Weights of a small mixture-of-experts language model, trained from scratch on English Wikipedia: 8 picks a token.
Below are experts of layer 4 (counted from 0) of a mixture-of-experts language model. Rows are named router (the router's row for the expert), gate (a neuron's input weights, with its number), up (a neuron's input weights, with its number) and show model dimensions 32-63. Each number is 500 + 40 x the weight over its row's rms, rounded and kept within 0 to 999. Numbers have three digits each.
After each expert's rows: "comes after" lists some tokens at least twice as common just before its tokens as in all text. This comes from a sample of Wikipedia text that the model never trained on. Tokens count by the router's weight.

# expert 71
router:499499443496552516514497528480502521459617387453465520557508465543531528465535537459527466523542
gate0:421515529518568500475529508430572473471530501514597514556522522535390533518552500433550483508545
up0:503534532457568431524536525510437513502475482506564492530563529580518433559491486512435439518512
gate1:489462425503509506516459511493477535464485444502556498516541513429555567531540493509508486582450
up1:591552472437523362547552446527577533477598466515507484475498467499602527467490494516502545535486
gate2:530546486498517478468527523529551486551541427424481572474363467512488515512516549496514448481528
up2:474497440542522542474461468548491474516569471513573450492532468447518527526510450559441571558545
gate3:471447494500490502532455526607452532591473480440503504475561436528487564505476501481566446454498
up3:523486518467506565507559479522470574514498558531506490494428515477456540540488478472550476511479
gate4:461440427477499482493594500545445457490480499517494476535500523571496507485586507516523572430483
up4:516484456435530534518427546447544541519502511499495458526479499497475486515514515451518555505460
gate5:486558490504489505491484496509501454508557435417388524526528431510507483522504565479465495486559
up5:489507479471483474524482569553538495438500488518475455507573400529475515504472550475422505537524
gate6:531497466504503547485494529528562518484509494528516538458483484470520570480441542474516541470501
up6:485400532466471499475542544482544525462508536495519463565525512519512488516605498499492527451416
gate7:498404493459530536513533472459539470483516544531501509448510523536523521546464470469481436567511
up7:537490581514431525603511519472511529534445482522500510480505508492492525467487529567452518505494
comes after: "| ", "1", "/ ", "2", "(", "4"

# expert 1
router:535522418570562527537426539558480556471583552417480541521554474499510524589492441510472517555494
gate14:527458492504538484510523483487494487423553456478561497521538555513540503503516503472527534493551
up14:561535580465487526453530417505472443540483513504527531497426578501592551502493496476495482529465
gate15:478475513513534501466499570552471497478561489455461476560599489552481462462456561492535582452489
up15:588492480551503488489519530502587387510555521576467509531542573478545489478471534517450491458529
gate16:508493479478453568510544507495488504614517548454452505522493483480513495499474593470508523520530
up16:463511580536476464461515509516509513503554488530538517482415520542446464490513479451458428499408
gate17:492564416511523525522466492549456475514449512566490490518479519517496475528550513527606560544472
up17:491569487472526555470489490502493523487471551541526514487557518448533569561529504526480549506537
gate18:589519492533549447456486527509521509573388538499533543492478528426470473569486452475523489556509
up18:567489504546509496554470454487470486540412516497432513500448438443431490519528495541509508490504
gate19:548511503527450442499564527485419562446479474481480473553508509567511544478456515638491481526544
up19:475569512510498443479518525512468521476524444575524431440492601475463517506478509549577461446483
gate20:534476491443528550506464562444539532476512532574507481567546526570454517540531546473459452465461
up20:469540485527487516507516588510531501498498482518458381468547474488528481533417536462509509454456
gate21:543439515497490437456563478532506484514505580457431578537503513535547544535502414515487472436520
up21:521515493509523468480532509498465484512488585430520626489519525604487552495486460442442434488490
comes after: "was ", "to ", "the ", "and ", "were ", "he "

# expert 60
router:510495433456573539480494516466514505460530539545478448521470533462539460489537482495518449458461
gate0:488610495486527516523430589490513585507486586505595513499481550439526531523433512541431534498500
up0:517546545540588463473552495574521439533480422489499470504506468516506412469559462484495505489527
gate1:513538515431551508568503483542493486504493409514505526454489501555490476531475531475503560589463
up1:500563536482543508524456497519555451439511516538483493571441500431511491492503475561492485494516
gate2:521504530537510503486549589418493443523444489461562501516604501516498463533442486458490466473478
up2:472472506486447474475513519502494474546504582522506471524476493577535514461512460489519524476533
gate3:500499544486571485507590495486531498527423534471513473492532553509467537568487490548512491464435
up3:466499464453496509499557586518470485493516527462511491586555452534521498506572510473467432523596
gate4:508515546439471533547479484478494531507414520477497450517530520578435481432519498572526457473407
up4:508397563495484551541529578537407506446476547498547477524529471487489518459453452536540407513513
gate5:497508484463409573451467485569557477514503518583531451573507487532549470515554517503592495510459
up5:521494458510480534463475561453496451536529505482515547521472609467512573509542450466556493521511
gate6:434516501566476481547490443480529489504548529524486540561486500465491497499425459530472460506458
up6:515541539465508508473467487480487558490466478503418472467414528520525520472524465552463460492528
gate7:517542562478492415450575466608513467495535523506493553512496482498467473490458476503503439456476
up7:424534469468523546474475463516478516482556476524497500493402477490475500425514474595513543523483
comes after: "| ", "(", "; ", "201", ": ", "202"

# expert 36
router:433529485489537398485542489472579491425571545516448489549459558487505460448469447547515477548503
gate0:533599481446530576477526487529513564490572482587483566516560616520451510547516494505424487511504
up0:499512529491534436545534517455487540566504518534467528518510566471529537546484588492470543508487
gate1:522481494450518439504556471542394395493549509481473485535533517462484573475477507512492467510444
up1:554531558551572523426523387534469479533533525467501540497499508489526565461539513464560532513409
gate2:557540449600487608467453513602512495463466477505503453466506518488573570492520513517566463440514
up2:408515494455516555499469482476507510524524557504499528543468517596500451523449567568491503532414
gate3:470492555546505503537471540533466482543460483482460472537518520497508477458467535505559546500512
up3:429516490509441516481547513511517558556460583475523490521489485481536504471479500482487539503493
gate4:530566566491453472458558526432499431462541525456432542490492515523493472489410537492450509525475
up4:472504500471498480429455506512462422437543416538582509516493501481457455554558498477556497434514
gate5:504463536593473445459495526445482523546506543543487497510443512507530457471480509520517493411444
up5:446495497526499473507553374509510442525508464512506476500464385472473517567464458533536476494544
gate6:495455538458465498554505526523515449508485526473499453523489537601539524473489448564480473529505
up6:445539569478456443542486533494537525525490496448537502450488498536460490467534432493467518456527
gate7:473496496524463512457513559480471489471471460526447486525560470536483516486489496492492577495501
up7:482555461456486551521538525558469487499431513464544501534495509514525474487467520506489545465464
comes after: "| ", "–", ".", ":", "201", "200"

# expert 73
router:506544517432548512433517484558481543555459494506572487480455468459480455462532480533461526518546
gate0:478462402500487499474430455495530465545528413483488492497462460540476423480478480553440486529546
up0:518461435470456476542458513496539514533529543471453519487504449512535465471470480527449474487526
gate1:494441525436434505511490489565539478549497508471527481483511459507431553513484578483512548410570
up1:456533514507491502458552454447461493507536595496491553528484490466457508543449448529527512480522
gate2:498554521454460467493453546500514503464489543493495462460510446433504485606516475517431528531567
up2:468564453463553506420479524509503506421543407489556439536518522526457539536514506535464568485535
gate3:429500507519546531511481476500436483531552510548547554468474436547473485465455584442524510531497
up3:513524562545436511531505512511504512554507524452585506470528518522405536515518424503509441445552
gate4:539540524546511516487488509591482412498498554502550552492532527440546489475502398541448554492507
up4:501521415508542466498449484430534510521514445497469530499462435537528558544496481519529482464571
gate5:443462457455497419470522460466506512463444517538450548508482487464535491542558491488394485509464
up5:504552437544549516467423517499441486532552523444517464557492522541458582495498538555444483524467
gate6:444490529500541512464447432508516474524517498516470467511504466574470477500514582509443497550536
up6:531492474471566447441463463507534546473477529434468574504530513456455490536523533484499500471499
gate7:521407483525491532543605496514506462465546580478434495432534548526456566497559474495483525529508
up7:548526534467466532481470576510536509456456440427436584537457472464558494460443495586538507481508
comes after: "| ", "- ", "\n\n", "The ", "number ", "New "

# expert 88
router:471528494525507452545506536519509479485438497430474466497463504493554461460518452471538535565541
gate0:482521478455429454489522538511459557498477500522514512563528525549464473448553483426531526434454
up0:477490529493505530469502498449514512481503532559510484569510458497415587486512475540491477508516
gate1:470455473457514550525506509511475529393503467531559506502456539520513444461568474487519416518465
up1:477505491473461525532513532462529492573538582436485481528504537527491449421511472529471488445504
gate2:512472418438475506488487471517474450505493570474420514538498525481399471484565493522463471443514
up2:466499525503488518482461412525490486507526503448591464527482510523558473451458491554468484555535
gate3:545497528532494479532485512503495486445457558507448471531500521521537497518548447545487495491473
up3:529485538512521488486524480510500448494430560538467484496530587424552531414531493456510479486511
gate4:488490546494522442471476476470495487482470455501469435547541552572565499508533519492465499495477
up4:571479473468437482557522522473461548507582521495504477457534440484452529566511471491495534565520
gate5:486439497507462504441509509490459529540499506494501470448527448523506550487481571492537522487520
up5:519516485500521472520523465506509556524591463472510480488472467507483480513535467478488408442530
gate6:553522502506495448481479510543435549528437495468538508588481516524483548524461542439483447527443
up6:441518487444464438442456524531452451490566501491461547472511488569488507503471505535517502515546
gate7:550518429552490490536476495493461477499456445462544559523470511465534532471429555514509516536491
up7:504495544490479557536439622530522390496583545519543488496526482547445541550533493457512516528532
comes after: "the ", "a ", "-", "The ", "an ", "s "

# expert 26
router:454508510543488517500474480478459535465496497478510537524536506422541548553428490475466545477545
gate14:493511517497526572453515460513429506525611551524503439533549518543456526436474525476487513591506
up14:538432571514474491513472469486498574552495510549550457551491457518549514505490428477485526491501
gate15:514406482516554469464445507524460513490582504521460457524494509544475592470505491517491536493505
up15:414555486451576467487495499464514519503558536482440460502505521542533499437564508488510501547570
gate16:571475466488446519436504423414454464505545575464509497530454543516504522512467513513525565528543
up16:437453503524494537512518495592515509517568526481478479527469450497626488509511525481456507471511
gate17:475499485450435394443491479483484558447482438470516490446452500530504486520494537481447458501538
up17:526473505558527518411461443478462514450490456492474515516562490439529556490438503435500539475497
gate18:497486502510437561465509490443497642585476523553515433478539492491495521586538473463522468464459
up18:540548538488485536451506571506554493500468495508449508523437537463483534428497506437553485506537
gate19:514447498482460502500485496495466507421532512460538507433528519532482519497532512408516506555455
up19:476435454544492505550473576507486497487537485512495536464506492496475542469521582461448463425485
gate20:582411503587506531434545506518459475543524539475587483493482506547532453436531516460521509494541
up20:472480528516501516529478449572535499438509504460480530454437467482480488517560521469536485470496
gate21:428492509457528490474527552486545484562469523504514517453564461526502522400461542562465555497512
up21:455514483551482477499497492506564474519536486463527540473484523492482559501512442494438361463484
comes after: ", ", "However", ". ", "ally", "stated ", "0"

# expert 101
router:479537428430518518516496542505506534489504545487559446549482511498513454522522462526451533503540
gate0:458473499501522555547503519608500520510480504443503514508526605496463496486468481548507510499489
up0:499518514515458511492478487543539448523486490489550523515498414527512529520521529462510545448482
gate1:481538499414508480455510542441541542501546533447535497486500562481420508484562547553475439448479
up1:465453498479485481500524576497529521512528608474618511570571449493461506556487450506484472501472
gate2:469500469516487494478448464466525408531490494456466509431520574482514535439471509482439556447550
up2:451586468467449523405422434518555488504455509567488455508479501485518557511496478476519513492457
gate3:493433487539443506504501501556504512516473437456428510503486490474497497501493499426448443579543
up3:551509521541523456516475471492498469554481526499501524442531532525503542503541424584560455550542
gate4:531523506493502484537511549542503484526591491555523488521506484532474459523476461503500526516490
up4:527492531556516525433484443483473459459546519514464506524555546514574466554514543477542471502523
gate5:495509469528510462522452507581472412537459512447572496524503537496456484528444473474523559475446
up5:459522544511574435468533506505495459602542550490512545512570501422507479550514557463466491519481
gate6:495495512523552496449420516491477499527555434516476483463469514558520510486507557498514504523465
up6:541479527425483504433489540449441464455527462504561455504525510505522524476551534477474466529578
gate7:443482514487506515439450404514463555546511508507480475442482445433483526417527523484515575461531
up7:509484522451548484444521427504544555537488527539509458573508459509462590527561515493449514574497
comes after: "| ", "R", "AR", "A", ") ", "Poin"

# expert 40
router:509502493554454472545431422474537532506452512485520476482461469558546489459411417499450511474544
gate0:497476517492500566510496446514498525563506439530531384533494498550382467528457471544520513541479
up0:546562468513489548540454382480535475521479545507474567483515538504576440490438461500515472494475
gate1:560494512552561535527456520486481470505610527550425473456545537480523534482479518581543501457528
up1:501479546489418543514510502454467491506526466505523500504480531531510572550526579493449494494509
gate2:496423434584482573492454475438425521443512459488516537571504497451532534488451451518470565421503
up2:423517523452490557541538436509446545486483515495514458480489545479496564476416554482462511501423
gate3:493526518532517522488452505551470510439491425519438508556428510553501475445461498523457485492541
up3:508502457434514524471514472517510516419457529544522497464517455483407378534478524517571567484545
gate4:472529519503503507414466436528535525569541538555487513502456518512485461405498508508485510472537
up4:440537494484436498525469541510467442525452427491519475519502540493493585433465473461577459495485
gate5:451619504451503557485499499530536484468492457450537449496550518516448489505549466598539536490567
up5:499429465506540468484499439452540490409460443510450470518502526477500461568439470521458534519556
gate6:484459509522495465544523501507481517579522450472520360513527466557482552504464574461457565466459
up6:502495437521529487495478494538514509363508485518451546515545577513516466451534459556527493430498
gate7:558500561376475517470521443487525469487540519547476542452529590517506583513573479454505481516492
up7:503486506506480491489485560473436477520527569472527464428509502518488473491500522492468575495440
comes after: "is ", "=", "as ", "was ", ", ", "with "

# expert 55
router:492454517440557397525538473497505475505480465556466565480474501555564439505500509621520531479497
gate0:454508545392542507483504497505453506425523495527510532472466517496512496502478430437590522492473
up0:506595523508447477528522521484456481560546512409500497487488476523397535468505523451499551498515
gate1:480490488527471520488534424551496480554432512557533470469461545526546491523506497511573477531491
up1:558535589598544496482513483500538447567509511524505438492484575528528475485516463510555495562477
gate2:507507498477490429528572486510487540521488489499560498494557453539538498462509556520490557537515
up2:412530498505395591513486429443490521488524533513492442484481506490442524568464460433496479473487
gate3:478406454570442476454568494497488518518533447496520509496552502569528474450560529508508558547410
up3:609448524507449511487531512518573508486491496505480448438481489533451462470561537523452520527531
gate4:558492524544468507494579527514531455555437478487509494489453464519514523461482584509544496416520
up4:494478478534538536492508542492471490514565534547496552539545492421589475439465511440620521494500
gate5:457512457515587536487457581511575567482521571517504491523458468564535511532554513476468508522523
up5:470465498533462393580508599488478529463501505454508527479482544460442525523542451484485509509532
gate6:546511567494500549474436562477549567470565489533418496491486454528523518459556466501504437457504
up6:563491544503409477527542487483463539493468516481416477464619545496525493423523488509514493548502
gate7:444538475576434511577478507521560476464589512480535555457540546491497438482491419521463493519519
up7:495478589570544489518441572494533506534500515484466485453464555509542514467571565460478505434494
comes after: "201", "200", "202", "199", "2", "6"

# expert 120
router:572463461534433482500565442451462550548440487482464448558453474461530489445456460493476495463521
gate14:458482482459475441513467495482472477492509500475463492519479441494470477520622558510475469483527
up14:464503545482484469504518508498542503560541561509509574507504524519589434505513518510468531479477
gate15:528539493429456426457512466508501521552496557513534517407483510514477566525507555514539472552487
up15:473548550496498538519477416544519451464559480519480551504495461557547485461569492536543478446557
gate16:515480482540550528511479494552522463473492535523465496491569568505465463463466516563498528494488
up16:473550512505524464478494567544421375485513519468536474514471574523480550453528457547507496550508
gate17:443534490515491495473426499471561497473527497498487530500492451558471508460521477498506518485483
up17:530525601495461507495550509440512472574493463498530475415520499449496508528516461523517467525533
gate18:536529554451455515482537514484573495458559558424503577428511560542522475507462480451500525517592
up18:554533485547541540535567521512481489474486497493563473484552501468502500543530431526511532502511
gate19:499506450491530467490523522474441486419520534470444521496521439487551528537554529502517554508530
up19:417527501542528540515498457470511549523506445465510455495529488488545488514489467429527594439462
gate20:580480536507527501497541542517561478420494487538480493491532495497459476495395446597465472497497
up20:422507513512519598569456538541476458586507509481534470418488544531488488470523521496481522430526
gate21:530424561449538510422488476575474476503536456484446444523492501582539462528474519526415483480497
up21:569524549520541512509457453512455513493469467527494522553517473497576522502426490561456433513433
comes after: ", ", ". ", "It ", "which ", "he ", "it "

# expert 85
router:516455478467492480559520489448505508557493528566456527457463396464521502426511479538443461516524
gate0:454500533491582531493482433501605530510523537556490479474515471503493533473537468536471557478427
up0:478463542471533544499498527421524506486439418506433540463428512519502495454590546478584501501519
gate1:489412492435578572457513485506512470468439439476508455474528461492564495555545496483555529540564
up1:430493523476518499535442503589534538497536519391529530524489429526511485478536466483495542531511
gate2:551541514465528451473510527474570540498448451517579603453528441450493528515511487524525496500482
up2:394439515438521471453519507538454575459456541524453457537518517510486533479520474536509507588546
gate3:493449518504536431512488536515514540540488469584509489559482483519520515446532491572548501479465
up3:479446537466504445553456497490527551566482496518459507499585543586501519482394480552432507501481
gate4:489522400545502531504523518509467523501439517484468499551426542505455538523462571481437487526494
up4:497441490455529531474564508491553532485455430472614471489488466477500538490488509549560498570518
gate5:474492533493538522515556553491528506503556524519547485524556413519509510485499501501468458455565
up5:513473424556448416500524525542539533499467505458518477465481497542464583473483473539517522468497
gate6:470495492526475418530492472567490459531540561477429524490423558570565412471545441543459512522501
up6:445550496521567480503508488481447553504559462512572440547509511529493518553497530461514473542447
gate7:529597436511512456440447451430534474480553492462462536590477438541436533555533462524538555518604
up7:490513502504565491543471510499509547488540451563465518530493460481496479491536550543465574463517
comes after: ", ", "in ", "s ", "and ", "es ", "ers "

# expert 90
router:520456427475530441534454511508523489527452553553446503486486510530551473479507529497463581409559
gate0:511455496484541503508503457441478513488524456455482462507569457556541517546502511576538521500523
up0:528477504496559540523517563521401570530619537567449489504511513567465444534574481535538514509466
gate1:412485554542465509464554524499524503533526551525492455505581458586493495485491579503517561543533
up1:497491507423568462503524485519526557533459528533538494549484509551449446512536512484543527426452
gate2:461505514456450457439486495497520463504532467535491440432444491525472469568453544493546572508468
up2:561477558490500455478451555422505480542436520498445518509500487553476495469513526449481453545502
gate3:446623463493495511439496511420486541490499527515497481529568586394524480472460503485474539446498
up3:531535465455410463489529493452473521555564493457534526568484430486527536464499453478513441495507
gate4:494484553496498488522481565416573519526454567455485522462487516512527556538502553523501463486508
up4:490508473540528517528501492528510481430506485536515473612433391468508503482530452501454518541559
gate5:568477545533412529511493528535455541487461379528509523513514527532466520513583468535449413482502
up5:518516443485537517500433510485520471535502520472516498457456542469506507561540541557606480447506
gate6:547457483528454484547521549469455502465437461546558489487449431486549443516533470551544488483546
up6:519511475514407532469661457528461514442548521515491484462582464479508553455510480481442473558520
gate7:484583524498438490534546557470511456568456588453458536545533485534444573443510531479491430513529
up7:542557569430503601563497533478519463544526495478551526501493487457528553520524539522485575509445
comes after: "at ", "in ", "'", "of ", "to ", "during "

# expert 119
router:517479447468432514548546433461470463471463525552479478451461475548513467522538550524500480488551
gate0:562466554519501515528505533507473456529474467528508503505488447475494474455518507500533462546561
up0:510494501566524417453461452494481486488521546503483463513502502445436428454532491428553528570486
gate1:449477528605485555458520448517502472476495555503453512505482453463523483502503507493485472526546
up1:497548474509402551479521466525515448531497446519540537433496499459538554436557441456534525494507
gate2:469600540522495471497486483572463527520548581477547571540519580479503485485521473482534526483539
up2:497550518567523531467439553507550544477504544491504475519474555510502544518450511401544498474482
gate3:424542501457498458531475457503549501447490490514410550612510531487483554510463468532493400511537
up3:450506488462453477487443536450538555470340481453479493420467527490495502459520464502482468457431
gate4:500478451516534531537528441400531487431493517505457472482499475509448506564461578520477510485501
up4:471502516538462541478459446509500488518455513549549475504529510474495490497452501474552522512466
gate5:530464560532450455536524510492477445537508476535482514523524523485552469570497424543440515449530
up5:502455513511481505480499518446490486527442514523537556516586531446499520408491502403522450467483
gate6:494484498489527492548451501532516492545485520496453548472454379579540469524576484461447447490504
up6:418538498562520508487558475502484512485511494462506455511468500503463461485497448547500520477463
gate7:468523535460453524500520491491570491478490504532533547442443493472526486430564483551503465537547
up7:543519530504520528533585461523470556515486466475584477477504480538392482487491486523492450396461
comes after: ") ", " ", "% ", "1 ", "0 ", "2 "

# expert 30
router:539424542484533503455505487587562577513479515513557499502584502448514578549559432531485493477520
gate0:538440525504484484425512559615474538425500499503469462551471531533479528542522545468491459501497
up0:503482410462491499528513553516474509520505474557489493486507543460527440554533504511487498600469
gate1:511485470537561431532486536470643484447521607551519513500443508476551567526462491507509510500503
up1:578524505535512478491559473499529475469530476510520515575558557458478458545530480521509474546518
gate2:488482494479504489476478449581536493527480460488470506581526447558520496453515501492526483459545
up2:580493506590493498557463450452507485448518525476482469432459515466524474565478501512489498474480
gate3:385475463469516544550539523480463504464591482477537482542476478486468517501537497510511452513556
up3:492536478576505588511530544500534522511491546450578443521448569438455504473471438471485521448471
gate4:495495524489492555511542539505518609511594548531530482516580496444501522497533436486460528503535
up4:446480550447503528514525547421482522606526477540500437492512459485529526444466498533618449467477
gate5:456490527492509481531459520519600570437466587522495497546437520574472562498516491518456498451524
up5:504442525519508472537484482500491564427450490520510573571501562492439524421487513500462500557482
gate6:505528557492435491506485546508570521498512503474561492472448572467467580502455541475475497432499
up6:491554520528460546536435490504534539441455508419516522551485490458560474491450572508512535550564
gate7:559565536407503502462482462487539505474495505516513548566517462443490524532515489567507509439483
up7:490493472476564517537509558452547525533440470564483578518479464464458421515498501538553475488501
comes after: "\n\n", "==", "- ", "== ", ".", "one "

# expert 87
router:564513514517359483403504494505555532471460460535529498474584443514521456469523462506457513493481
gate0:443507560456479466502544441539517513544487543417446562448509480524542502507535567476566589421518
up0:480551504522545444447547534471507508499503410504498452402481477444455560485503532553533461440533
gate1:505540497483516426437437511541476467453504454499510489525540533569427505496499438564452544472502
up1:508447471582444490498480460549519474480515557515537536497534474512509569480516452455539562503502
gate2:434461485499459505564586434473539557499565500472538485451476504514542484556472564522563552555448
up2:545506463503529544456454482539460448510453490514542475597548444532497471600528474500449541521505
gate3:544455501526528419481591455480435459556534554521471531479476445578519568526512531494542488495534
up3:465507514480566468520426519525524525537522545505489472423472513517533503471508394490426521567538
gate4:504526445505468433509501477509497499480459496483608467483450538410480558569557459510453534485403
up4:491533491526460470475472525530509555511563542468522445453442461557421530538537445513557592474453
gate5:509466445491484401494476540496501502452466449431531507608549537566504519551557498446486489505520
up5:555550453531500524502518499428458496546531461495540501536522506576433520511514442472532471536452
gate6:443490470442499528485496520542494552457440521476511531606487478482495568558503521535525482504542
up6:523472493534487457507507477565456474510536469509503456475458500557470535562416482549502469547498
gate7:537476505510528490522538527504469532458511417469531462520504510451413547540501481433447407510519
up7:479412580488577537478498447528559494496461525514555471487597527501561472500547495431461517482467
comes after: "- ", "| ", ": ", ", ", ". ", "of "

# expert 54
router:516518466453562500526505453540472434514519458472437493572520504528523485460526520467546463449458
gate0:522485505490499540470517414476505520520501500505464479484530488515472527472526544526495537513461
up0:465551499520506518532588470554524535433485484592531551467485536503481512478441498507518479430471
gate1:419529461494542504435482515498526541450526517558420453472509444529526489504478471472490538507512
up1:481555540569505502449508455522486499473570523522487482488537460548487549389486459432495475548443
gate2:547441492494558458450586548580468463494537530471553508521579524447444556541494560525450547464517
up2:505490529434515497520629473625485435523582530509527459538480488516487469576441532492493494560428
gate3:495575503505469488558508415484491568496418565494524499548540450492518459561505527488517518510548
up3:506431484460442475472505492459486469571532544550537520455425470501526413531492515509624473530446
gate4:483487501483441502544516496484520499556520569452442544599476485486554512463490507542467486471475
up4:521505540584500454450531499537497486506480462551475529459485484592521451528520463501528569509490
gate5:466528515446509443539503462494431490502462548540494548557520457481476497492503481543562520450532
up5:510503534489520449576487480511446596515431528506518451458457500557533462529483559413560469512551
gate6:533525483520432486504500415487497543536485441465526509481481496463411460516555520541514508441512
up6:497462488518507474568496481491431513504492483525466531488505445538432464478577544535503514551536
gate7:514540455572441541478584493476464490412524445534523446518516499563411486441540518482451474529517
up7:534491528570556501504523504532413448508487539528464515539451487521506494535559588483401535434501
comes after: ",", ".", "| ", "(", "′", "°"

# expert 31
router:459478492510508499474511410477503531503457468533453462500553562519538494452538506459494466479550
gate0:444487439525495525424509417477457450464487476524497514573534624447456531484463510489526532498541
up0:512480504464535485508506505470477475555506456491467574526539506508477433515524488441494451547449
gate1:500539504474412568514521517564432427508438551513528480507519520460495544479542433448549455416456
up1:431447451547505539508531519502490563530555479453536447500499454514457468444513525523475587446499
gate2:480456525487510571566482527495441586499494474528457477590526448445505496540529408436456539581470
up2:516506518529544517429486514496485424544522554514530548506451514470500486491429519496519502485511
gate3:492539536441500573341486545565547502500512521441496562541463534507519487516530510511586553475486
up3:558576520474493519547507514514502525488610549509506561520465477501552486461528533475496458456524
gate4:444473460507534557460544482429543469495508540526556587451511454511494517465500479547535454509521
up4:438479452487532557480460496487486549500486516491462482523574536462472465456467504510410524533492
gate5:534500543461496511491557492429488528526520488452525542526561526492514538509490529452460454378490
up5:566457494531495490484511555480530469477482503508475478502490536439510505495439493490486450444386
gate6:466446483540509455446490463561467563514506482445481539543563444487550570510548418497471513497512
up6:480548566557515513536615489519526389501524501532536522503546494505495533488519521489508481564480
gate7:452509520460452487517506500471441493514510514508484498468520565549450482470480472523529436534415
up7:440491542529571538501512484492402457509516520486465498486537521539508478491475518588499510457554
comes after: "| ", "°", "/", "It", "0", "% "

# expert 122
router:506464472468499517506422429464534528504504553536476471453571451494528515502459443482525494456550
gate0:552439597512541525530468431448531533460505516604515451531459465488518442522529467520465504470493
up0:468493502459483499502469478469464483401507508461564468529374441523510577523474517483516549442536
gate1:527491454559455627500523516547498473534522530491529495500477487495448486474503531542570510546548
up1:483520474470521510445505474515542554563485521504444542509495466523434569435526534550614523503541
gate2:546583505419482450485460513455444380516523481472439456495486457534455472450522507550488540491551
up2:478545520475455452525517481565580472555580488503521515498442488473462555424522493478532493467547
gate3:573465508470563486443490522559447462438421518478490562472470441502468481512505437557418507498481
up3:571506536462527461506546467480529458433518509501475498538468479534517415515490469473459501461500
gate4:453460496544473491480479527474440600469504477453485513543520490555454462511436590486456516490463
up4:530476414421503528486479539514534498538441475482494463458476453502458490481466553549533505498521
gate5:562517534452479508482437471524547456552491539515477537496469525421482426441491450438479487515433
up5:513494562511517526486462490522494492431527501528479500490438518575494490516512487480520509480432
gate6:486465542466441530466446540483482497558496511489426502515541504456522484456459515423518535517536
up6:523516549529514572501489507512465434568560459491483491509477530498498482517458460515540511562527
gate7:447514522470519489524532524440520485551512526438505544602536520518560498517506497463479576457504
up7:520566444528489478466437573529578486377462461550451472460541487439536534466426445514453443467498
comes after: "of ", "'", "in ", "to ", "on ", "for "

# expert 24
router:528529438524506482506460507496471552556471506458465523501499548436529479467449494444451483484536
gate0:514465491501509442464523543522502491527505526505479390572442485537516530520562531490472514518521
up0:508534424541530502490515461517485462459536514432534481510572511525445470500541440535508448445496
gate1:468513486497474519463545494499564451510468435524457511410521503457481455464523493536430557484494
up1:483539495496499499534460619479554561428465478476534483513509466477467466453518574410521498505521
gate2:537435492434498449474494496475536502513554483489444495487503493450506513441550580559411528479463
up2:460579452462533511487468551433482485486475513453499478442546470504523486503466481555604587466552
gate3:448482500475462446579503484520443511491492489503474595475460474461533515482454523460417531536485
up3:421443550476471486484517510446491531474477433508479518501454499542532459489505486517500474529543
gate4:491604502517546490506501481456515490491504544510554577549611519515435489459531450429511506475480
up4:475533537500438449524463491472474494560496586527570514522574495539535491540427451484536465533489
gate5:419484486548480521493488570486504475582518452430602432548526472510471566517468463511440565464510
up5:524558550501483426505572508539547467444459468467472533433492517470479565473484478514458522452464
gate6:510517514562501509547519517548534464504506548534571549501506414543496494476595486492479561487498
up6:572579466464544509489532542488442504586495485509418370445371480508464455507528474490538513500462
gate7:500512572470465511555450514473505472530499534516490515495484542442451529426469461549456542476430
up7:424509436448528460537512508520415440485522458549466529497480553492501427450559492568437539549499
comes after: "the ", "a ", "and ", "to ", "was ", "non"